{"n_layer": 10, "d_model": 448, "n_experts": 64, "experts_per_token": 6, "d_expert": 64, "d_shared_expert": 384, "activation": "swiglu", "moe_layers": [1, 2, 3, 4, 5, 6, 7, 8, 9], "router_score": "sigmoid", "normalize_top_k": true, "routed_scale": 2.45, "balance_loss": 0.000997, "balance_bias": true, "router_cosine_scale": 20.0, "init_std_router": 0.00711, "lr_router": 0.000222, "vocab_size": 8192, "norm": "rmsnorm", "norm_eps": 1e-05, "tie_embeddings": "early", "optimizer": "muon", "lr": 0.0109, "beta1": 0.9, "batch_tokens": [65536, 131072], "seq_len": 1024, "train_tokens": 541600000, "steps": 5592, "dataset": "wikipedia_en"}
Below are experts of layer 4 (counted from 0) of a mixture-of-experts language model. Rows are named router (the router's row for the expert), gate (a neuron's input weights, with its number), up (a neuron's input weights, with its number), down (a neuron's output weights, with its number) and show model dimensions 112-223. Each number is 128 + 32 x the weight over its row's rms, rounded and kept within 0 to 255. Numbers have three digits each.
Before each expert's rows: "comes after" lists some tokens at least twice as common just before its tokens as in all text; "comes before" lists some tokens at least twice as common just after its tokens as in all text. This comes from a sample of Wikipedia text that the model never trained on. Tokens count by the router's weight.

# expert 38
comes after: "\n", ",", ".", "==", " that", " he"
comes before: "==", "\n", " was", " The", "===", " is"
router:135135157081158132154145159155171073198064137164139113099121113105099086138141127117151145129113155172064098139066082108102117113115148204068170138080096085148137131109175100207083129107117067150075220150165154099120144119130102131098151174126108208103227203128136131086095091179090154052167122173110132118138113116150188120123160118133
gate0:149094111139140116139138093121152067158125130083164109059091158158165087154174112139085135132083149124140126135126102150151134125166095139142138180168115130162191076113140118092073152056075080105119185106128121117153145113142133131158181119043157165135118197147123159121067100158125106084120166189112111124162138128078071163141143112170
up0:126148131121149116169096117144116171147107107144066077127138154156123149076141108104136202089151189120092168116123181144144131078136167152132157114164120123084130115092132149133119089128113157124100125190081093044166159139187121191161171138172171142111150106180119128111145164108165129174115110179109121200095149104068135096109091151120
down0:169110120159160164159127100109131124195160140183130169155150143137136133133102158138120144118152144164116173095138190128150110094118157095126129045162192080051109158099146145133082162052104076118170157083150126084158085120107113165135172161092195165137113090094150113136118162096157106112140127164142124198102135101094142153144120167090
gate1:135117138107159127187151201174107091186193169135130123070074190109153094081176107120130149164109153125196157159131107137143152084122106097128130154142120184162093138154117105163092154078104123106097164113116135109141168152173111151122110088155210135142157087140187111145111105061137069085126127133129123103096152095118099130078189119163
up1:106138149097109174120131143150171162169132123142117120135203147117114127140156152180135138132133186095135115113109109164106139122109080138142070116114127084125125077129148152133143112087119121170157090107113156213145152095098171133114130063108116081098133091126095214079156096174108092113118142173115085123133135068093144066183063082112
down1:156088153208077077140159102136107106105181125192056111144168146119156092066174103083138157106164146122161135207149088226185154158130127153165154124111133100119089142189140167104115202113195112152204117087117127139120086182127189148096115142088086131177125048122152123097129170167118130126052126090124108108067140127077140124137131095160
gate2:130160175066131080126127169112158141104098115138090170122126098120091097106142106150143128165133084088058076156119100150154113117069190149081063103133111121179156116149123133122125174165092084123098138161055135133140093111114094165113129118122108166120183136167136158101104120125127147150185169152102175135212164157143195112168074139100
up2:136186152125117144149159113112184156202116110126191123090182176086114112108111104160154113169099171121180138114141111098147176114113074141153196134120126157156100159111128138161128156096079104110136148089125091118126135130131106053132157112110120070087165157113110103132100121175048172102130110135142181077051153081180107160132121158183
down2:142073103140101168130106166148111133122128140116143148142140113089155132124113113127106078111169168152141141069125093097094154167105088071164196097143119132116101163151139141164132088120060099147142083100111104114077124165106153142183099198104110089112154080122152143082127132094143150178086182095139103182062155122100137150115181123110
gate3:123129097103168138157135170144101045136086079059106171134121101068125192162131191105149125097132158159129049155124135166123143177154103067130084093126148068154182115114157143101119130107189142159089180088177099141169076071117098113072126116103136139083095121131091168148140203161092152143167087113149121127102112143141096127087122142115
up3:143162126116128101144120127127125154127122114154085094117151087134141111057144134123178145095117155108153136181125154132132084115108139093106116119203087169109122129123132153084096148164103166084131163117144065142080163161134165102107131087150142155136165135097066150100172086139217083145153162115148098164058122153111103061105161170088
down3:165132186137141192073107147127117174058096149096091090058124122179120150102137177116151168151116127104100174176126102073118150113079144164108181115154140132162187199152132148105065103149100122118124080139202125125077146163100141081135140118154175204153074112131045145145130138107133148165117136076119139101152144125090123134109113195154
gate4:183154139150173162146159072112121179118134142096129107119163141143125117093125158169093108141096086153126106171107111131146107126061145194157106145166060103143085132077121118115128125109156111151169135122097133111076116126139107111113133141089073150115107156119143139145124149161159126149109144177075146085150093098226089037129089103107
up4:155094193097146144122155109097083133180050163144164159108132145131110097120142103121123155075139090129086146153108146128159095201145144115102144154116124083135153137084124185181109119149106107103120133129188110104112134160159101115107124083112119117133115169105163118101138106135079054111085164086162136126104108114088152136156151105107
down4:133145145090044099184119027156111158151172136159164135089065117171133137129117114129127122138152159181111092090167171111078073098113088106080117102133157144202132120103091104100182149089152110142120164121142129157148095140133206165124127076077205116013132057147117083170105099162161158114159105120154113148172125145160157112137123175135
gate5:152163125223160178092138152133124095125148199122121174121158129167116103086183137185176112155118128083099128119138138113127096178159143103122179143135138100153162141105168085113142075103118158121125191144121180116175166109116122145102173064128110093111181158136165156165150121089160121062151110095092101137148121081094136049131126151136
up5:127112142156121115090144053110102171196086140122199134106149183137117130139205109131109086123163165083137064082117145082061120098126083118138175088088113135168078063112121099155141077143075108096056107121144136104105140066123155134098183119133106054105120111136095158122085136112080152144124134097104140123111164095128095161141103102172
down5:130113136072163190147085138074116159098188109135131151156148113135133099121152128174059154109125127176125121099086116143178187132161114137126125168056115136117125115095067121124126140121119147088076076131105079113119174163182126139127156121133115172178105127078169086128127140093120064109119131134093080159156163115123157118151175156115
gate6:117116099160104086136174160126147124095110055084109122104166192112108173103156147110104153136122157157137108086134117172156112166203107112143138075113155182132132115148095132098097077091173123170092107176115145124185122192077112138151076122124162160194112144119147135124110050082145179172117129120054125054119106135116051100086129053163
up6:137084132174071122088118069171123188153112105137129191130141067104104148130136132126145151101129143118149126098183101109075127115111089120154144117101117144119173174123115147131079126110157118158091184109085153108163068148129134110178200135094098150136124146169111093109163159088117177116147121068145131103189128112150136055099118095192
down6:115113158134139150101127057125127083113161130153142095143185123153133137155130128115140122185090169092122184138098127121124124179177120141126164124099095173171181064130077184125114151089133104112129091163097143218074148155084091109118136108109174175113134126158071149138099099143087116116137151165087149110152160114146099104181066111173
gate7:125086120106110151100103102159110033116127156070109109089124098050121138137121126171174120169133070151107145133112167092158076111144163128153110120168171104121105061057129109122124175109187120112113152138122143127161041078132119063100110120145117154176161160120132127100138103181140169153149090110085115178097124092123122143115135164104
up7:069134131084105133110065081125163127132163093164145156138181100150101116136128096096104108139150173111083142170104158073121181072137125186140097113127102057083135103161080115148121207145105162175094190172192104138132182100128120140117155180148116137144126157195115078063113097162135151088159126113142082094160132106183170171149198138087
down7:106148125158079127145078142058128157125121105193175098130105133145091153129128189115081140106099062142143099082119126114151153137094083150151167183123102106130107141116126122130092085171083092185104134144133117089122181162131146132144093213139049121111096145140109150108141133104151095139070157155102178145144151196177145071100173060116
gate8:121166117116144077120178173081146160079129106095145139120093103159058086094103109098141078166165144079131117110152155118153093144103125159088166167087113108157115144124142130111147192113112076153111116094136124122127121053165093097105137150072133138119249139129186135200122122118096134185127147125137129100112126075174120082136101130115
up8:127173117108132164155136117114113175134110129078116175095127141028094114087091131183075142105136121085171180119169149162154154080154144089122150079103086118151159149158117127138118178136104142124166125120103106123093118052156105166099138155140130101147150091141200073105172148139096157172176147153145181133148108098157116130133128103172
down8:094081181144114062105148105104122084182088073118125131151106133125139126123134133127145092170088153154148129096211103171094142017152119122087121177120112163122068150119178100134126122122143112164091101128112119162169126093070154075165144082159139190151160105087140180175103125173124075146140159132156119180087103107137133157150135095156
gate9:118135136106097109072157126155086130114097069122116167135136146149148134140109138121099174098161175163122176137158138162099097101182108067133058084078112111127152179136139160105077092126085130100114140120119091102172145068147147184119115120147159155170130167179122098202157178206115127169164171132089186082139107077120164139114176099171
up9:136114114092116088166105155086158189121108074111125167177121132122162102131120167123138208143138138110086150081083114136078132168154149123182131145071117154103152179107117181147056090126110126146131185057102104113154170081133139163100129197138132181142196146146153145125125138114155097126150180090130142113124136152064137135114187087177
down9:127151152102123099164183122126158111158139139119099121176102108093140033136093121080147157151107128110078124147133146094109108124091180154207176157121060096068154146106076126165162130064132106147165104109115107119132145131122152167125180219094061170154126130128157135133098070114163139171163118095153153124128095148117163156135190151098
gate10:114064116165153076086087165162121106195093144146105146110145144103124183083167100104139111154120101167109126175119141131176128127115129122187089074114200157110080118116153136169122177167179157102117113115165130133147122105078140160115169115116130149160110130170146088167125158118093166103138126099082176111099123140067123169163070155151
up10:140150172138105095100110148107113100143127171139071123128147114106087131094139092100120112121136144106128189121145159085162060154095129129157154135151117139146112139141061149190118117116149112113116083172150126091150113152149133149165145129147078152127109099167072075122168104085098156130170105085099134101141150077148142110142079178086
down10:161168134142174123113062150091091146030092158109120140132125156190116222095145112135088108164099177091162156161147171180100096067068115092174146181130154093108103128181170156078165094129200099156134141193131098177160132124124134111167145112101113118098093206108133136081092206109097120089154106138113126101101153151123080132192080091132
gate11:095106085148142179091130126137127086126167169176140118183133123158159156039077105057063114127099164146173103171165128158134197101128115166134134134124094170163146120144176195142114169120196130131131143093191140170122112140099156122136160149167158137091170129141120082093073179101131122142123122145137177135160135150156105113147104159203
up11:135122094087108088137128199187120113094223108083139136145155121125091110144139134145093135118118167080122181088088178110113114146162121133139136087161073124109145166136088202070195064114096153138112126154179144131154159155078171152127192154166181135167092116109117139111137133141108169109099146125183150133132104054100126182126139169064
down11:104143168117129194127133059133139160144158168152126068142107211153167108118131068108124100204185123187172124108131227164129041166113162123141103158183125140120138159100162151133173183116178074180133093118113136155101111073134153159134128155124156206138146102139142130139095143123198139146199118089160110166122172126160116149155137102176
gate12:130122166124138083165083104095142134099114093111111151182163119126094131086162140175156154101145079152031120111124100165123136099110152129083127151147106120150168118114126150087113147162125111172096138186133144145179115088116073191070107116156121175152152140155185154148047118136105117107167155119080078124197102141124178088106165114128
up12:133125147098130111154081087094144127122177116086075126157150122147087127132146148153177145102133096122039121146125114129154126122059179149112100168176118095139162143108138139109096132126149157184133127140103126165200128134108078160101072123160199097129156129121131190144119133145152124088177153144101097169169107139146165085143151126106
down12:132183119096102127136144130131130143123140098166110051126167145133098132069157144135093170123128208125158136152125132093158134095095111140084110178122107102109128073160082184116128113154161121112131111164044145167121110213142148126134115151109167157121166157136091131158134114113079117158195113061127172110135080140039140096099158138092
gate13:154107141084108135127096143144154135104102094170119099129160139069173161161152089198079139175134155119159143085124132133159080066161104064080127122096147153150041170138086109126128129117073094200147155098129168115117243145102159129126126163120164133148186094123139067091134103136090076081137189149122080118126130152065096101085152125173
up13:174168159180104114126072173136103078103158138113100123178086140192112150095123081106129134119151101119139132182122121140130085166072195171225177122155069174160134126103082152138146211079077138105153171148087122100093145093151071112090190123160123135108181175121120122181162122134123135137136115093137152125180152108129187120179163122137
down13:129121200159081152102085121153115139127141160135123146143121165152132105162113167151106119136132192107131115072142153138165076141112200103063149064148133112187179146159082113133088147182126115080106156146138110092126070167191195071101118112151129206144125121134127111126105124164118150105150160204086136102110102098137102108134123081184
gate14:137122150145101150151128139163151120134140111133109102171137115108157129169135096151127149066135143142141161194097145128146104145127217148143138137062123132134147150108094087090117123146113127123131164133088077162164148213177147101141174135131142149158126150191177128104125094089142161161104108099070115132139118113090128163128129143158
up14:141067108164097112144115152139147169126075156159078128108108111036167150103098122121124087180183201038093177197133090198123121154130132182113151101139151141116181143107122147077156072057065128158160088166132103099171153124171160079186126178122191106134180130099160074129126160138102157121123084135115091110143151140112111102119168119189
down14:132094123132145090128142165091153111144115124121182135047111196091165090151101104122108146151119103079121122246126133133126131125153168110074066147137129121119162118151127150099124156156087087161121154138119118107102161111218101159138124145159093139142095154089104111136156180139116147140127147121119105109107154096119146160142116143171
gate15:114107148149134139157112115143145134156123075087126110069138127145138089108165102055075146161180117159131136122122150122182171124131095136167099166164114127153098090116092121160118099157119043148102145142107084079128091175111130093155138139082071094111150109161095128160195137080123171106142132161064190109151164097152094149140140143082
up15:148148100166067129175133149094149097135147087154149121134130138127061185140108136081092169065169108119085149141066085109127143190130119116154127117079118056093139128047107104133130155105146054137073155087112118107147113118089159098164141209104152099153102096091102148116115082132109164150125120148120137135113072144171107153094108132110
down15:096094137098133068128145069168138117058081156102098170178153091145131134083083158137114118095135165078122098156166137087110164193148066076158058091115163114189111164117098121141111157136166096117118071120071116099121141125112103118142046083127175144065136146134128150122142110117119090157118063142073092067115140104075139198180123099122
gate16:099164132173066146061151136192137119096158117134134135092139110162138185130083155146104134103106061147102092102118093126100117150113105140176133071116113083119134144096128054111089110101129067145175034126160129130090127143148165131109162103151115084076066130118107161141145140172144110160123116207115159135117101123157107123171091087154
up16:112159122197141138141153193120091136134099123197104089208126136128109119090099130209155076086082101152088118200152163132143143099108101167081104151135140115175175113114172148177129188119152175114079145128117083129109087142125149133105129104146176155151139180115143132167136135131087114151103114085148109124119122164124143143093152186132
down16:104104114123125077083149165135098151093137219150133206122146130136159148090146087135109133158149107119167106137183154106152089114096178104175144116180135119193168132111124135087140123142190190144115106169142155134142082141156150154111097127097153126168132101115201105131125197130140108073136106042140091141071137094121168155165209109091
gate17:174144182102118134147132085140141116221141143075147143172203105182142127143113105185136117195074110155149096122150033134155145126121156093123117145115143121085117128086150136104110116162095113120162188130143127152126148112185146137143163169170152160110114168158141116117145121133090096132115140094109126074093157081128160144085044127151
up17:145139152110198080191101139092119142105104151108095080060149153071165123107168098094104113116139147093082150189065086091112109142090195181174089144148109125173096088152104125114131151112202120076196130095117170081097100107143140127132174134160083108113100114087104146151076101123211157139139070152099098131146161138085154111143104160086
down17:139129164182152167077111160129126090144171155085115119126160121167109165085180186098082167037153132164111134165120130106115140138121091119130144205104060149202165157127125116148150137136148047115110116115107148172106100138158186035128082095126175134183131121170081171139089112111115163089163085137143079078051096142193157110078099140180